config.yaml
d_expert: 224
balance_bias: true
groups_per_token: 3
init_std_router: 0.00969
n_kv_head: 1
norm_eps: 1e-05
positions: "rope"
init_std_qkv: 0.0268
lr: 0.00205
lr_head: 0.009
decay_fraction: 0.747
final_lr_fraction: 0.1
train_tokens: 662300000
steps: 5053
dataset: "wikipedia_en"
Below are experts of layer 5 (counted from 0) of a mixture-of-experts language model. Rows are named router (the router's row for the expert), up (a neuron's input weights, with its number) and show model dimensions 0-255. Each number is 500 + 25 x the weight over its row's rms, rounded and kept within 0 to 999. Numbers have three digits each.
Before each expert's rows: a language model's description of what the expert responds to. This comes from a sample of Wikipedia text that the model never trained on.

# expert 13
What it handles: Speech and casual words. Words in quoted speech and first-person interviews, such as I, want, know, think, someone, 've, plus some odd word pieces.
router:530489529494495470454470494488481461468542490487525465479491486512471484496472498466586536472533522505506490494506476506505453501555536519508500544494474486448543504533506521469458481517502456546550512504528500539472544539485526502485497487498480542485504440496476491516512485500478493492485515545531500529424440485514476518494505515477493512513478494491517529511499532515485496497486518556464544483466495515493458502529545488474467483511548495475482504487487505498467491525488503482513518533515513526486534514509505490524465521505494507474496475484498510526516456493528550469513473472512516502539464482484470489491518545525522492495534498462494504510495458520497481510488503549499510500473487529499479479504499503513502520457541534488477494483515473459480501503462536
up0:529466474555504452484477515519494513508499522530560510500431445462482518504483497451490585455505475511515492451458501501537491493510508487531479519531484440477494499581516525496492517515498509498515518500545507537464541505524468503532468531508491527486483494497520496541464507505507483518500520486450518518494484468525476482489470544543542493499467513498489511488558521517505452538503529491517494475497472501469453542508508496500464512476511473493517505523512496477511519484510477502526520505473463523505522512512511458515506479519485509476516509500481510475544494504470534516530488500497554486499543495504494493508517477497427467485509504549496512536490517508509512512484500499496524520496474459507522510522497524515516533520492480483506488477483525455533536526509516
up1:537477503492500492458464462514509478508533482549537464466495494480461491475454510457529541488519491491551490485516463522472518469532504511511495534502486502502506521508510508461467482545465495494519516499511437476460506496526562470508551508523512513479496467503497495516512457495515518524507500468472523522465527474525476458503495483491471490537499501511460504526473539461480468546535485524542472430485499483486489475521476468513500474511525524501492478465521540503478493540494471505514525479504516465526498502511442487519478478531509555490471527535514492496452515504489470507483495497504520505531461511455486520487495503483522504472479425499492521491475509499463528518475519546499532504502456521518537519498492493515516508481536486490544517457497506508482522531509475
up2:515490521506483518486475525458484511509479482507484479546480502523510464478463486471528514486460483544533491528479466471500500502467518505494531507523502485517553549553506512528470495500493515505504516512528481532450512502477512468511495470525497502490533479477496461496486478495499491534466505513511479544456457441516487500464491517510462494511492509505488514479497507499444513513528477495520506483523503524437545484496523475495501481521519516503519514526485504493499499513437493491514499524502538517496512553501481504493586522529495476513463511472509505489512462558489443473548487488475495515505490489468502520436472564481507478485515487528493506487483535494491517473476536525559480523519450537498482494498478471543519563475492468479531503508529466481491479500509504
up3:532479515494516492467531520467528474493500480514524462488528542456451497507495508518499535463559464496499467470470504469485528498537498488520531546528511479491523553505520476481523506503488497469496528514492500486520527532476532496510443517527473502516544525498510527445536528492469515475476502568494475534485490504520513514481507478463455497542468434530516527519494527489514479502539502506491490495520525502508483463477505500517463505438545490525497467461503518523513568506490478502525491526477479519517497466480472507539470495520515532513471467524481518472515492497537471497493499483499510539542515494484517483481505540537490476484500480491489532490483446468511469486470487497496462487470457481473522499508533483488516494539516538487552510467514494530512466488502501
up4:532480522491488495473497526542471514497503506494498510515496525517540499515484527483504565523526478455546499526483516514492477473485496490527498554482460508526507502543484509494524474483525492506584535514486495474479502489481543515530530470496462480510529475499510535496520517501510537545494519466503545512505469494491507503480512520487514498489531463473496521503509510528488481554549545501444536509484505515495432498478473512506520511477524496460512514484518525468497490497479512524484506536496527531475500510520474498480499511504508506501509535489482495497518497550489441506499453547523557468547455488511476486500515456474556467445542501522480509480504478534471497539512466488510466515536456516522480489489479472521497505479470500479512510527496459444518493536487506
up5:517479531480485488445519493471511455495480502525517508486489439482539492482452440511540502474509504511505515533494472459482503490479485512476521504552475482471511496517524501473515471506495490505537520488503491518487510519484534491507515487521509517484533520529497483514485520465527497512447496512500484520507507456504459506489478508475511488492485539467504488501474526492496474473443517526491518486464492511494520504508511488503498475477523490527486451511496514450547487490559479542520472544526503574524556512502480503504522478508521532457455506501480528499511531499491514499513546518495512475544499484507476496482457550486504527476517469512486509442485505497499530512451536552486473484564477452461454545482452519502490515491491471479489471471523498485500522455517502
up6:515500506493489552483479468475519461470490488493497516505524459509453502543467483499518495481508450527528491508514537537509493510521518526525455506504466480494499552499581463463475483431511466493472535504561497472479516458449495505511452500510523520462447499486529492488495468491482513507484466558482482502480518463509497492477489537495450516470497481503516483522524544502481522516514492496485520467538548497486453456555514494496501459453532516483493485537484518549467517512484501527518490515439464516485494527504494509491493466534503478482498465488472478520499495497519479509524497492514521498534493468509487481492494470513505510504545539487503511516523519494491506441495483499518542498490481478515526500473526504488497469499519525516493484489460450503492492553508491
up7:543477496472493493463486504488494464507506471516503485461547511552503484499491523445519511460540468473511516542485473516510498496484502521462503483531464474549504490486518503546503465540508510487542510473493503518530522547488468532516475510467453500539542485492530498509553488516519509493501472508544530504524433508487470495510471533477482488490510539481506485535493486466477474482498485539560489510470509504469516506556511494501471434492540437535497513489499519492502491489507478486506455470497492479526493464521494527494494482519495518455469505483501476522485503478484507486473490519498505544546511516553502480472514499499534500498512487519480487501474477474451515490474495486555481510540487513475497532549467530530482511501507484504557536473532508498532482540502486
up8:556484535510486528524479482514487503488433498479500541499457473555524479462476524522519549493518460512512464520485502487524508503520534526503493486497489493445496489508494533498526555515533498486498507440511509509543503514483495489468494511484477504499541506517480501478533427449504442502502521494503488485458429496533511536462487559509449538505490454535506524513530490470458498498524550492499505517524488503456465498506514477537491501460498512527496483485520501489501549481453491495471507533480497468516498521531480485497514524539517457476466488498488495478522535494531504514518504505549465486488495511479508526500513526465507493500508489547522501477496503452461456547513512501495502494467483490493510478469475492498497517476521507496541515524480488507513516490449478
up9:485489511503471458447469489462472537502513533547535480524485546494531474534510478505517517513524478495514465481517475519522453461522489515464512565482468450488527498517504497507502465520499487506523524488521496515504500439469476486479476512500482519526499485489463479549498473539490527488520513513493456504506419508516501492503521480481510444500501537493498511501470533485539512501529514518507509479518530499524491542535482505505490486475521479494487454463472475454482497479524508488539486483476467485495507506463491514498495490524511493467511463468482510483503527478477482503498475558498519508506442474444550486491506506520434525449476518497519505501517487511425482509516522504493504542468494489509501494496505498469511501482504491473547501483574509504496512541468508
up10:548467492499497495430460514501410469485526479509482476521473441483501503457513477473504512487542469499520491509496511496490483499516480534517493523491457522485541528528486501507440488535495525529545484543518489524487538504498516504465465462528543509513468479505530495487541535498529523512490494534492508546497494481493471491510469511508530509518484531536482519505483559510492482483501534502515522459457501498500498528496518513470504513501502525516502495487489481520503502505515530476546529542449507506514501551550480514523551485531492493486497506472483528486529471529483490518539456500493522511505474499462479494490464482514468475473478499511499540463500533489462500510463487494539507504495496466492509479503490475514486472467509567475503471481569489515472544507512518
up11:540478488536487459494495527491490500477544499494489475484487463547519499544489495490506497487549531507503537475495446479459505466510488514508510449550489492498504469524511479506462527513496472518501561505476502457519488516497500476488432480504477504448529488480531445503469557502551467486480477500478481535519472472519448520514489556485523552516507498518489508530508509527505473491498506534494555512506497538458488487477496485491492475504486490541483454463510509501487486537467503506500518519524514536502525498513485536511471468457500502489469539490467485522499488509468534481532513505542448501472473517454540495487508479528544540480531465533500526529492488525483530510491464533485514511514473474514517516498499534477512528495492489483473488478498523501441528491505502
up12:548556498428503502486481492497524496507525498498517502495513493521525494503458520488536504501488526516485520518512551485462474492494506505533480498485483537485515528527469503495473480495497487489484486491470510477495459514513512485518454533476513492511554535526513496488532502499501536506571467511519504439466520495506488548497537505496478542486528453498533472517547518482534535509461544497470524525501484490490510454489485516513527507523505490525548490488489486532516565510484477498502548483456485481468493483449450476517563479522483470509530513518502491527504470478519488489535496500468463481547502457502537508445512516508520494489529488487449505482497526483458521503504467523521524508480487478464506485433475525501500501469514507491474527500522506543483528497507516
up13:492482545504503494459449502502491471495474478508473472505494501534491535533461461540555516463512512514519507506482492458514458507528485534528507454509476485446521512516493498515470508530518516491544519469554478529474483516533488508449487506507467525487488502465514513516501506511533531503513531476531467546477522518542466496468446493503490480525522471486494494502523529541470520469491512538493500503507488524457461548491525492501496475525521474532515531504496515535509518485477489489516507498504490498545513488490513512504511453544531514487508493516493489484491487467479496494547478519542496483500459530479502451468498514474522529486527502503471508471522539464449500532523457510500555495524483503511574503501506513509496481503530542527508532518518497483415508498473520
up14:545507488481496505464484518494512465522534483504520502494467450516505453493472512523483527481536520473517483501508517476503495478506519467480496548489505511521549478527544494493483515503502521487492470559480489530449523529489516498496493461503497516510548508502491491500512497474490542487505498582452479489491525483477500479522490488503500484521513485487500485530533508450478521483503493520491503464467508559506516488548539468504486523484505504541483482513520487490500510522477486494497459506501494493470462529546498491479522529470496547491519494447527521485495503533494521494527490530502459490521510464531502536510484506527544465500501482507490496486460463546504478463445553566493489509490493513524520546491485510504518509482514560530446480491573447486483489491509456
up15:502524492521520504491473497513499453483522479472509507477514491494485491506451480487508518505512521450461498505539449489570467470475491517480511518469450517454497469467508505496430483520502502509470526501503475470492539537502496497521524509470500507508500516483486495550537500522536488514473517488458497514493476460491476529437456495539471561451480469525504496490517525496486540518527507482478494494511484507474536521513512475497502532493539487509490517536455513497489501453482508478525458508546525570513477499461514465542523549481521463486493492515505490508501517490503510498487488479536547475519452472525511547500496507487517486513474495447553521500514511549493479504464482515527502516481519504503500497537514526540500504484492482463473512473492509532466478464466514
up16:506514505484517554488508475454454526509519487540505507505520536529517473486515463498489492476514444510507489508465464482524481504512492521488491555471517505493529519497533525491508505506526505510531503504525501500525474472513551494482533545477528484485527494462492506463469556500516467537522493528506517527493505527539474490475522501484471510536487513471523533545495481483484490486517482505490492462532486503501476539498511463506489478479544496564499514490532446509523485459535537529513526504500519496531503513536478529460519497488520518458479506466473461517449463550471476502534459461541549526502474516506468514481532520456517487513517475527499512474420452509526499493515473550527496488490482499497494480490507482524475469495506554483501493502501486503484493510451497
up17:489465531486516529463489499519487484481522485482488482522494513486501490504499469444533464475543522511547502522503459486514498495499499485540542509504512480417540474494530494451501544534560480534490537524500547489465500508516538500531461480482473488471502525522499483508480499503523497496554488507493437514485478511535440505482506506517513480543518485526482530473543515560508485501488519521504549486467496534470501460489470487502513487510505459471493463473489494493510502514462468471470508469490496499525502532496465486497501557536507496488497528487485529499532503498489500487503473507439524485477517483475547474482503496479503511494508501520515517530512465482500474512533524493542526496522514480469539516535487575499533510527521541511504506531542508489503512487473455
up18:522464480553482515485506511495508502475504534448515470499477454478532485485493490481500535499483472490504539482498441481500465514478509506478532514525481495517549526540499504500500490526460516516531481536535495469466482486485493494507483529520489510483538501512562521519480526518493513481569512488498481513460498493543509527470493519515517493497513503553486509490505499517516504500496487551467535515550448532411527518474517477519504508527487553463523512479493495510510482489473503510512479513522476541535528510462464490523496486517516535486502503506495504520497487472462508494536480529517545514540501493498445515530463500492519496473495467489485504481493488488518544564494527498504585515519474459475490495467518458513521472478473516491458536501493488470506534499501524
up19:527518513515460487488474536482473499515517473499539446529443453509499505461469481520521531529518503480529513467497469490502510510511518542500518561477536450508503479507514519504499525464501492514510451478490508536524499505475497517471486485499507542517509483487486550546546495534509484515525505503457457487508518490524506514504475501478489502500529536488510514501515539471494466481476499485502517500470522533510480427479525440500480502477519510451482509495527523453502527529501496501536513521496507490460492544494480537504490466482517533468467518504487502460512460497512486511512469492507554534492465516473458486496491493521482446487488496477519489508467478489476503503461474469554518507462523474533511484465542502488515492526501561495485421512512528513529501490464486
up20:496441479520527444502486495530484453482482536490485517486483538498496491439477506518514510478476507527543467524490517496477501479500470521494491477481475533457487528516519511446428473515497480504533516520527506517474545493464507446510471453479489532539519538474498476545536510478549507498524515503527482507461516534528463556494472477516481513509512476509477506486496511505515492533487470518523516504488523484461522478498512499550480509520510479465444490497540473509484442490466504500571501499516509527481513522487484485488525515483490506514483569523494462544507486505507503487528548508497537502501514474491526487511495524518476554482525466522516487539495530490503522549511515529481491489503498511503508485487505482479528531527518484478505500545493529494502531440492519
up21:503500540468482475466503482471456508499547500502517465477498513538511471495510493479531532499498523484473464481516490505481478476521500557512500564497494515464508465498522523491466535447532455537509486498477510507496530496481502477449525480459490508465479514489493482479518478475491538490520488534465490494529526477504525494517472462513498503485492526475509489497540519473515520477554454487533504473483512512471499477554499451544449543529568506476441532540468500548485539521509462490492506514460531487477522534551488499497490490499526560498505492511501450504519499508518499510548495493498500461532485471500478474476543490516515458476451486481508520526506502496483485487477476523462478531492498517495481498481519494532469506462541511496515510508509477501502482522464499
up22:533494501465545469449483493487493505506520484475502485481466526494533460454452531481496477474559467500522477430529517470556482476511492533481500519511477497503518527511517481477451504494480516489508484504478518515492558515479533511522485480535496508526483498496501524491488526512517457562506504512544516488487505459501465510479492529471524465510524483457501555515499531532508489463497487542473531523417517527500488507492523470471490494514505491467506488497460514468512512561473476475534491520478535520489527510507502531494493499502498503484506463528504495539507512543491477538490476496491485470512492500492474542455511470583526454487499496502468518521484496508508507531448497515470501518445508502472504524504485494488506460492475529470518511489495510493475497513460488
up23:537452466476504535498444502507482513494489483492505459506502520509500457473498518460501487510531465536547476452503525469525502469507504489454471458458506453481502505481484512469414502532510479523470487517495508483511538491476547493493454492498492495482486484510489475514537549584500516502497490506483501503492480472483510491514494507496503501513535509458517515501497521514473487514516465492489533488530461575502495480501507453502553487499533521487494520488521477485451493505487495514483488486493482539516483480487516469443457524549511498493559530504498489499460499484516485481484534504488499460501473496480528494454539467530525470511496498510480543504458507489464506494496476508476499525483538486492493467476517504474501470500504551489492472458488489532451459498476478
up24:532462473492486518545493486501484493449502477499521478538449532492516423505471541470528518511506494469537501553464466530517497468482461518503513536499492503454517511548505487478478505496520500488510481508516566500486510456493501518487513534469489528473534534485487466495515506464529507504500513530495502510511478441541478511483494501505488483501513484543498503511491509480506523514486420574458539551517533538439512483468481488527510468486508528541476496469486487515518509472553476511518507511499498574504524547476506464492527514484500503520487502479509458492500498482507467489540542490490437488498491459511506473492527524509506524464510542458477503462507489524486509500481492489535493525497505489518496501457468498498496506502485501493512484510481491465502514501505503
up25:505542463471523515494494513471500528501487456522476507493460469560467489489502488494518484474498523507571477503501516490466510499494486545501520473511474481480534499509524527489461530511526481464512510500466541498517477508516502511519543518508506489486506530512567487465506495495511478554502515501544505506508452474553453545483471472499539536514471480463534507505555526502475565466464493521482517507466447546488508500502463486498489497536487517493507527494492522511511490497476506484520480508478495530516508560520511433513507469502509450492486461556518487474489456492491531488492512487488476519540474478527474473474515484500515465471499514509481503502493487528540499529506491512459442503525518526464494509482509545488480509510530523498540512485510505466447511521511494
up26:526470512505508500428502510496432446458520470523488490544493532480499479442513526515506517472527506515520523502516485492538510489498518513522480515439505495477538526501503508501476514508491500486533523495530483541495523509485531485488474498502496484449510511479494480468496491485496504484517543528504469483463509480507462505522514522533487554501535486441483483515501505503492495522545505511486519509559511489504496543505516462503500488478499469526517492481490500504489447499517530565506504480503500523497519497545519455532468512506474530516504507510503532496560481510500490516497444482534533488508487519507512481462442526498501491461489454510486533525488517483497519481492504482498527509488515527469529471497472471512491461497540525514520515420589494469449518506495512
up27:516506538511495486486496503478484518515535489511511490473466457539516464497491538515520538459519473489538485529493507514463531509513520535525483507486461524486517483511517528484485481566562528516490524505522513522516499505501498478479494501508491541507511481475477457491478535501476525455515468505493488489503501452513477466483511495518498493508490534485492532514509496504522529488518582547528518548462549530482457457489563509484486546522491441488481497517489500471470475494535512498500465510485489466467525455539508522508483508504478531481505531522475501532483496491442517498540469478505527494503488454508489543479488518534516466483548509501477535515474489493494488519482510491515493508509424453484479481444478531499501479472484527484519470469517491521487486539500497
up28:526471490499510505520522510444463469501527483500493486511525466534491457465498444477520500513520464529537509495500476523532483491510514491495483563505494530502478504527528496505531461516489478504544498507494505537478500517508540458494460504467485496529486540531512520447516497515512499509482514541487447489481505496534474498445491525501512485510534528502505492511498551493506470488502484509424536549495494505469486490480517484504494511502552490522476480482481473480505489483502509564556503514482529528472544529532538526518501468505497558537504460524466484548502504508473473527516509463502477465522538463538465500509501502544489491496476483500473512487477466534495539497459522508525447510487518489511474499488507493537523498530523517496507534474519468468513473465456513
up29:560495513470520499499452456519509495468503477458494470541514474535488479504452520497473550495548505494489525521507458500540504504529522506463479472500512525490510525487507482479506557521518492519464532541514537535479492510512506495502472471510519510448521499468516483478495528522502507524477519522500483477525495512533488474486514487541493482461488525513495545507510496466474491503475514453499500486498469522546508524498537495498492481495519475477494502487522516507478521533499543475533507487506491484480532451463537479475497499503528486521458455532507500551492488467507517532505519470515494487474477529524512531485518514532486490467588483485518527473546519504494492489529455556469490541480510465487527497528517537514478455545490513532479508483510532550508477450500526
up30:532501478455483465473524518507495497475517470525506478510503525463487523493457500502516539485479511482507512490536473519484501458512473477499561519483455499480517495522499499476451435513519478496467558475493456472537510487473560483489495510474489516475530504461547497466485498488463454501502486512533472534480486527504482507528478471494507504517503562534516502517513507496485530528556498474493482500512448480481510517543526493494512475509520488528438482491482533485467519485515516520552472482470517499486485515455512479478459505534524514501506504505478515520509506503522526486502485488473454469509473539483493524430500541539533482482545476498480504503501528489517558525476508518544512536530457531479508535496485521519490513516492528520514484489510532459459509490512506
up31:481486487502515484538479466479483491536484474480501479510544475459506546501556496486482514490539467533506508518502508457543466532496498509531491440487494518485518483533480475484469487537463504471487475505483485518464472539489514509469515533570486485477510522479520491488502518494496483476467505516531481511507464521504484495501482527528472467503493503469531475490509518479492474483512491482472501487530533541503492540431506470493485537461492486486468513581507472494480515477471524524528472489526511482516481487473500538535509494464498509491498490510481526553486526492467548484514481480514526510539521546512443489511511446539503527463512509498485499536480460561493470520504492488467499490471500481499543503464504482484494548474520506496537529471524509524505524503548535
up32:519422540497529494493484485486484463455459471452510550488501495517474519492484479518506507488502481525527469489540494508505504469544504538515496475433464490451525503512544488520481530493498520477501505509503474507478515522478474496511473498526540512477503513510520490494474489489520526494478512510504497529474525464518471510490510558478482512482505490526538538509475530467449451496530501537539516488515491478431461516504499496496496523512506511481476505537501483485467500509471484472539493507471487555473508502462497536483485530515522536525492521515510506507518497553483479531553553492522524432495538492502513480481491480484474531472506459513497485515468496476527528550516467515479480477468483516519512500515539473509502514505570491503534494525512521485450502478528504
up33:507493512453521476483486507513535489470518518482498494529495473494502509501476515529524481469524505437519471505497442550500482507516498482519508540486447482485508476510538537474486499547507515505554457555541494503455490521494490518504552528448510532466519500521526472484468525467492482495471493546543521547556531493547493541480520537481468494506519483484492503508489516471471531495529482508500530492487474489459488497508514505529483518506520509520516498496517505518507527448504499493524528519472473560511518507494507485500542500498507521524512489481498516523491479550524490462544476537501512496534479471531457482481499521550489483485527509497491514516498508517479511572478487519548483512485460521514526563478476466504483512510527504511517488507465478520531526541463510
up34:509506520479529501489506510454476461489540479488551501491427508518490499476503471491467537515507465513554516495539498529521434454503496483510503470518462505498509523512510483525495496496496432496462521491515495538456536507513497516510477520465504499500463493517515488527541516523476494484498500498562513505495505530547493489513498539540469498501534522489523534471514527510496504499491473505454504488481493500472494530511502511523501519530523441483498469464479475469481517549502492500477459493504486548530526510505458512491521510489521495528534481508509505466473528449471523512493467508495470529504503541501496507505436556495511515449534522477443495498510502504504521485489479502490491527497504514549478526492468470561526526489550545494503528522486509500496459530512545
up35:520548496494489497477478509492487523513544500531561508499464420525505516507510516510520532475544487521488462503462513505509492462494496498502492476499461423485512536525562494492481444497525503514472506483543487521478487497503506532491504473477487547483496476472490506499459532495499491501475479524503509524460512464513462521442502513489488505482474465514475489495494536478523536518493491540502543485543504522466462496466539484493486467504466495476480492550479534508486488482465489533537461505496497536487498501445477502475486510479484518475499534506483514502511465496517521498546435474498512531517453466472513532458490514497506502545523482464500536509508492505484517473526470507522525466475483481522518477491493497559516544470492495489508496539538508518494454477499497
up36:543517479523499473479489542475474512515509445541498520497476479506489495491476497506549526497542491525495476469505508463526475489462513497522465498527458513497496501483518482496457569491516466508535509510494472504482455485486543464504496532532492503540507472463491501514520485507498498547498500543530491478488482494520479512481498539485515447427484479496533512539475504535519492486472511507441520519491530540521477493518513502477497483537495514506513519556501470514510479523453518530514522491493517536459507511506505525524500478489504461554517505476504513464526504520522462501534448506499465525480491481523457453491533463525495530504531512467476521459510492527473518507480504471483511510561454508493485472490483494516512486495529511520520547511567470504499466522464490
up37:511448499437495522472509514532487535489494507471490496506471496523526487500502535470511455510526532481465506521522512480494506496507535529459561533530476491471516460511502497487490498498494515535494463499498517509496542487453517503500440462476472520431504485455523512491543496498507501504502472511520507557492456467500534510505517538500489467506517509450479481507510502466512477527522551484526518542462482559457484481469541464514508479488557522483509546521517501458492474504512496516515521490506472517484500468482461533518474508510511496560508490507470502505519520493498514505462499490516560511492493532472496507510461489549513518465524510524457520505504446501481489484492506490475521556517484496472486496524510517471502490505503517457519449448515496486524503472498469
up38:519495446457543536478489451491496479464502484477524506552500509549495513449554502498533524503543515488489525567502577503496442486506513510504507493465441510505551525528494516506432500475479520520520498516496469499470483505467509545497508513517486528482523491504529515493497473502491486480507480516483494532460514471483493499493481537500508470475504516503459519521511500485469480499520486505519516499468476518506496521518484448487521491533549474545507527487505508530473471473493531467499543482439523533490488510482496460511512507498505498499490503473475489533450526499464546494502467501525507497538490487512527481471492475532540503470529501485531506511481529437438491513464472525517475521473479478500513501452508522515514514483517536483531514497513499523475507520478515
up39:503469482462450524456516455486511433476526493493528535489468474495494506491486460496532492488531543528488479500501488518520472503513509515502556517458465513521505487526528506517496498515503489553547498485544496517471512492459535524481504516500493542499529490509500494477498522459521526483461433479531511526479514443514453522503511507465462503487485454500513492520479495490487476460514500548475540495491515497479520499533511474513492486507565493455473500539486522494487518463489516533499494548494506556464491477506501507479488487498529538489528527513464511538515516537501492511494483497506507480535474520470479503459519573498523496495502459494492520490533491480517563530477462475524509506504494468452499502496486501500476496499525497477528495484542511488493546552476466
up40:467478508512477487451481510458483506486493489481489477489457515502544480437507534528517558475547491506522497483493520525508445488500493475456522477496425502501491491534531504495500478511553460505526514482465523497511518479523476530473463525461482486487501498505488511523498519515504480481548481516504498515484451461513472520544451510499501492547465554528519521509539524534463491504489521485500464528499467487494491481490507534513502512516522464526456467533478495481486479476528521506530532515481497505512477510509516502512492489534501477480495498455533497514516515493483491484507451500508536506533460442543512476490466487507467447496518485485466513523489503566544504475497542500528554500480499504466516533497476531472484539514499496473513477491486521543476510468513519
up41:537510529515483463454463500535474475528504491535491545504489447534489503468468469455497510477544500512530479515557503516483484511469484476471493529550471493482536492523524491485470504514544476520525533508545489499452484498522518459472501490522483488486498477476523491534510526493513502442546499536494497535468510424520471478508493550506521451518501512484458526501501562499482511498517538527470518529500473489496464508509490492483521511482523450484490469500519546499556499486491514520492493520499469479504516511561503498498476505468509466463499501530479534536490463514536508516506454462486493528511450517501497516460541512482504509477522513501518508468495489533483498499477519497530513513533486521504491535532511513479501531468525478466514465500551499486522516504533488
up42:519507505512535464511522522446536470490488520477503483514476475504545492516512510506490511461511543458501473497496465475493513516510525485517542509520507499439508532505527526515515512498523478427502505558493491462524479505483494504490487480492496529480518517483511475527530532455496503472495472502505504498497515486507525499481493483527520498509557474470482533516479539519492484497491501550498476511480495507456510468495514481514506486480508499446504477513501501447501530505496493483552489498472507570496541505486484485468485457487505515559499566495463489479502484472479507491542549513521499522552502520493516508476466480526485508485552427470472500528502471517499518546491432568495505521510484462461497510496561534493515502513501508468473492505501502539508487493472517
up43:500507505477532523455458548522470473523541482521523491520473474526512472451460518481531524521507475471532453499488493532466492509496477496510470486477531487508516502501565501447454520512532487510538567525533472453479465499480513456486494521494533535477500498513481514510492476507476499502477486529489494520500490527532457513487482509526483495507508512503467535540517522554470544537501479525470501468483488495456496459532522444494496449505507496497485518518532541535461502551484489487494489524518508470477482498503517483525465494498481517481480520470508526459509461495499549521495487499525501486557456436493512442487517499493502510467504493527493535481482512490494475483475486475499465497560507480480473512484510497531504469485504503473505526472523467500514512500484497
up44:486493495527507466462491510482470483431494494490492493470496502527463471522466542484528524514538500489538473506526418513502488514498497498511488544474420530450505507502492508508478520529507476528503541532557502505441479506510512482520468489476479525459534507516502480490492486499510535507511509518475487519500505461508444476511509488501494467509475468512457546514525520511518553491502439570440525496504524504481513492486538480487497468480534497527480462529488496532503497510492485484515520485474462497498522538501487493483458455489512474500507501548494516462525482507487531504523470483525519470525486475497493497460503458477491514458512472514458557489510509529483480513487489442511502532500503518481485495509490478504497511483522505503515496447549490486526507495471486
up45:538514507461483530484501525487510485536584466514504519487455516473488477455483484487507521527501501490517502506479481496494458490476462505472461484542520500452530503499488490480498545463517458510527538529493497511545476527527466478534487494472485527526498484502477496539516497473458509509493476522477478506458486482509516512483529505494509523506495478524510489514487501494533557522481484501464493500506508470423510533491461507512486490499525499508477465532533501542498541567457501502509493503502500504537482497461475496518504505469509505493484529493525506510530515495542459544523522500541488488523498452507528487523471440523479459444494553491486543503494516432503474513466498547504505532532467497528491523551490501547521489477523527518524512511508515501504494501496521
up46:536488520486478469438503469488497522498517492520469535502495487540512499489477446540504523495501526509511502521494519493485490475478498538479484509517504515445491507495531519499490510541499478539503512485499513510480509529465536487516505497496474504538503526466495503480458529464498517528505524535559481545506521514500440557490477510488539517508533526543505476492496516517443462491508510534435528516506471510513496467508501500503508478490481522488516516533481522460458529485490497529516509489506487513475522533533474490521501497511541497476505477516526484513414541556471516499554492525500459494564474460499465506484472476511524494520479469466484515501522523469512520473518525501512526473520459531486551483473477492553520525487532504499450513501500488464478487485520488
up47:508499545497543490489513543473488485468487499488576517527490536505489503480484516464524528487549480528513492534483479529503531514519543523485525497480509475505517468509526503454511493557472444501528502506523498468461479534486551504491507497512476511460529509520507480501546487490522471507425490489473485499469489480567490532475468485520532521511492493492465498527498536475500475501522510520482481484496461540475474497457524493480499493516507491482487474452532557428464488514511491515520558504496519488497539524535501563471517513499498527527480525489499504493527488514525490485463466466537475536490515515494491466489479532499526513455460502484514504485462514523502535515536479520489511533492493469494507521518490511508488525459539533516511485482516460479503519498489474
up48:542495515410474489505471493521476465478534469504519501472465497491454516541495525474526509490526521490541487495455502552518502512513524510459494480472478513511499522516507506490484480516484495510473500461475499496522504481487490476504483526494493519492485477454503513533546506576457511535464480530520514548475478400526532507487501473478489480488553479509509518541507516522487478483498533545488532548488509476484506501508491481500529476513525501492490522483505491479484532498468512499526446484532509519541471483506484540473548529515506550519478521495491524501504539515478493490501488491509497547542468509528501512489484470472510514507478476487506515457487472533501485475484482514528514523488492507483544466482500504509504512487544492498518522511489522481517537493427554
up49:506494524469510495466499531488514478534538509518538533485530491523459490482505467539488516482525515487494517508496520549481457496489532516521516519515426504493494484504510470515459494464513537515499491469500485484512502515467512536503479499492513542535509481496489519480461486502532511517480472531503514501507485515519521504499506522506471455508472551478513491523501521517454484509563544527466524456492520493510477473498510522499490473517478519467518510535494498486513543489519475488528567530504465525541502557546473501559499465510528488504503501480468468524503496502464521516510512545523518503527466474537489518473425475502492471458561528521493499432505510483454505508496472496536489508510474535515504491486476516517463469502507518471481496552482511538537483529500507
up50:456511490502484519479516468520518504444525528526527518475501506523523489487458457524531495507513498488528507492480495490496495469507480521503485521484487443451510500496514480494486498547487505485492495510507478525459505543491507455531535491520469503533479529532514506524481514485519478500503499495495498513491466502525463475497478532485559486496549479499530544471499515546429559524497485557481477510505471522492478485459519468489474538476485474473518470533495505480468516545469488473528478494472528517494501493535515467519476540537517503467465475504479515494544511556527459489527490498491505495464477437502508467485512482472516518514499496523500576492514517547496504498459474526517471480490501525458543496458470508523523498508505529518488531513540526516517467471487484
up51:497493529535506521463495473491492489484459496467545545518454509532499474486515547545532487463470459576532476489525477478508473455508491517516496460461490538477529539527542505489479486495519506497533471495464495495499502515522507537501534465477468495473521482470525524513512483499485482455498488470523507497504529454499525542490493489489483515482491464546512505547460513498508487488536511523510460522530505508482511519531511507512494517515467473503525526484520533481484511514483493486457479500474516512486495499500496445471476513510513455504501536480512510552479497510498512517552526515523477489524470478492539522480482470542507506482490517547528490445485462540501515529477527523472492480497493540462547454512534538502474508514548494535493485468508492502465470535516531
up52:525473520459524506518503504544470507488485493510466561561485511482512426548493456485504492460492495474547517483471515480491555479514515524533489537514469485436509502488533485529482513492558520515542537495538517488507501512491536500485514484565520488498488498525520458507531541475506518505510471536543500534525533519482505483503513508469544475498483511495468514487531538485499493495490484558464518499508541542509499517472529502512511493500550516492473473511509503510506508490528514566516497518470482512507483518540481514489488478480512514505530514502493509509550478500500511508520481486526493492496437519511501521470482499519498482503526494498484476489510490560515542489495532565453465520530509523472469495500503478509508498515510562515472507457504499516491453481484490
up53:518489516515497497483527523517469467455492470527516514549491496518508500536498517487495561465483519459485490538505484575519508486484459507498510479519479490477517446509523473503492485510503515520501537468510494500495503498518536517513499471461494502494542488483508498501522500499518528439502512519490511499488529489505471473500488512503465482541488513540469519514515471485491527485493509555485493472523513519493504501543538475530527467518541517498450516516520494519485482535519485552505522511495517523474482479516502545484447496489495518476516487516484483524516462541484514493504458470484535546423483501503518495519489555493483499469516548502485514538491456536441504514510519496504497541561511491512486527510530507521493509466537518532475505464527459488496423550472482
up54:497516498457483531471521549479486526500508497582503479498495537509509488469473505486472498532553521505447538511483491458493502460528431516485473515488478450498506506511517511510518462507496519505493515504519509486491539512499558493537432478518491507481518496492472511488560482516515512503556479498496496480498487506485501519563497531495533448470484473541534506510484514506528474487535482550480520428461478516478512474539535479502480525504529493473480483489489445487521502517558479515505541480500526530525512530523497475548485483481514546493501514502463496471493469493475462513522473510470517518491473500513476503527509477499451526505503515496519528478483479513520503467477475531534514526511486539498516524489523471500502471513502502484484477474496492535526494534469482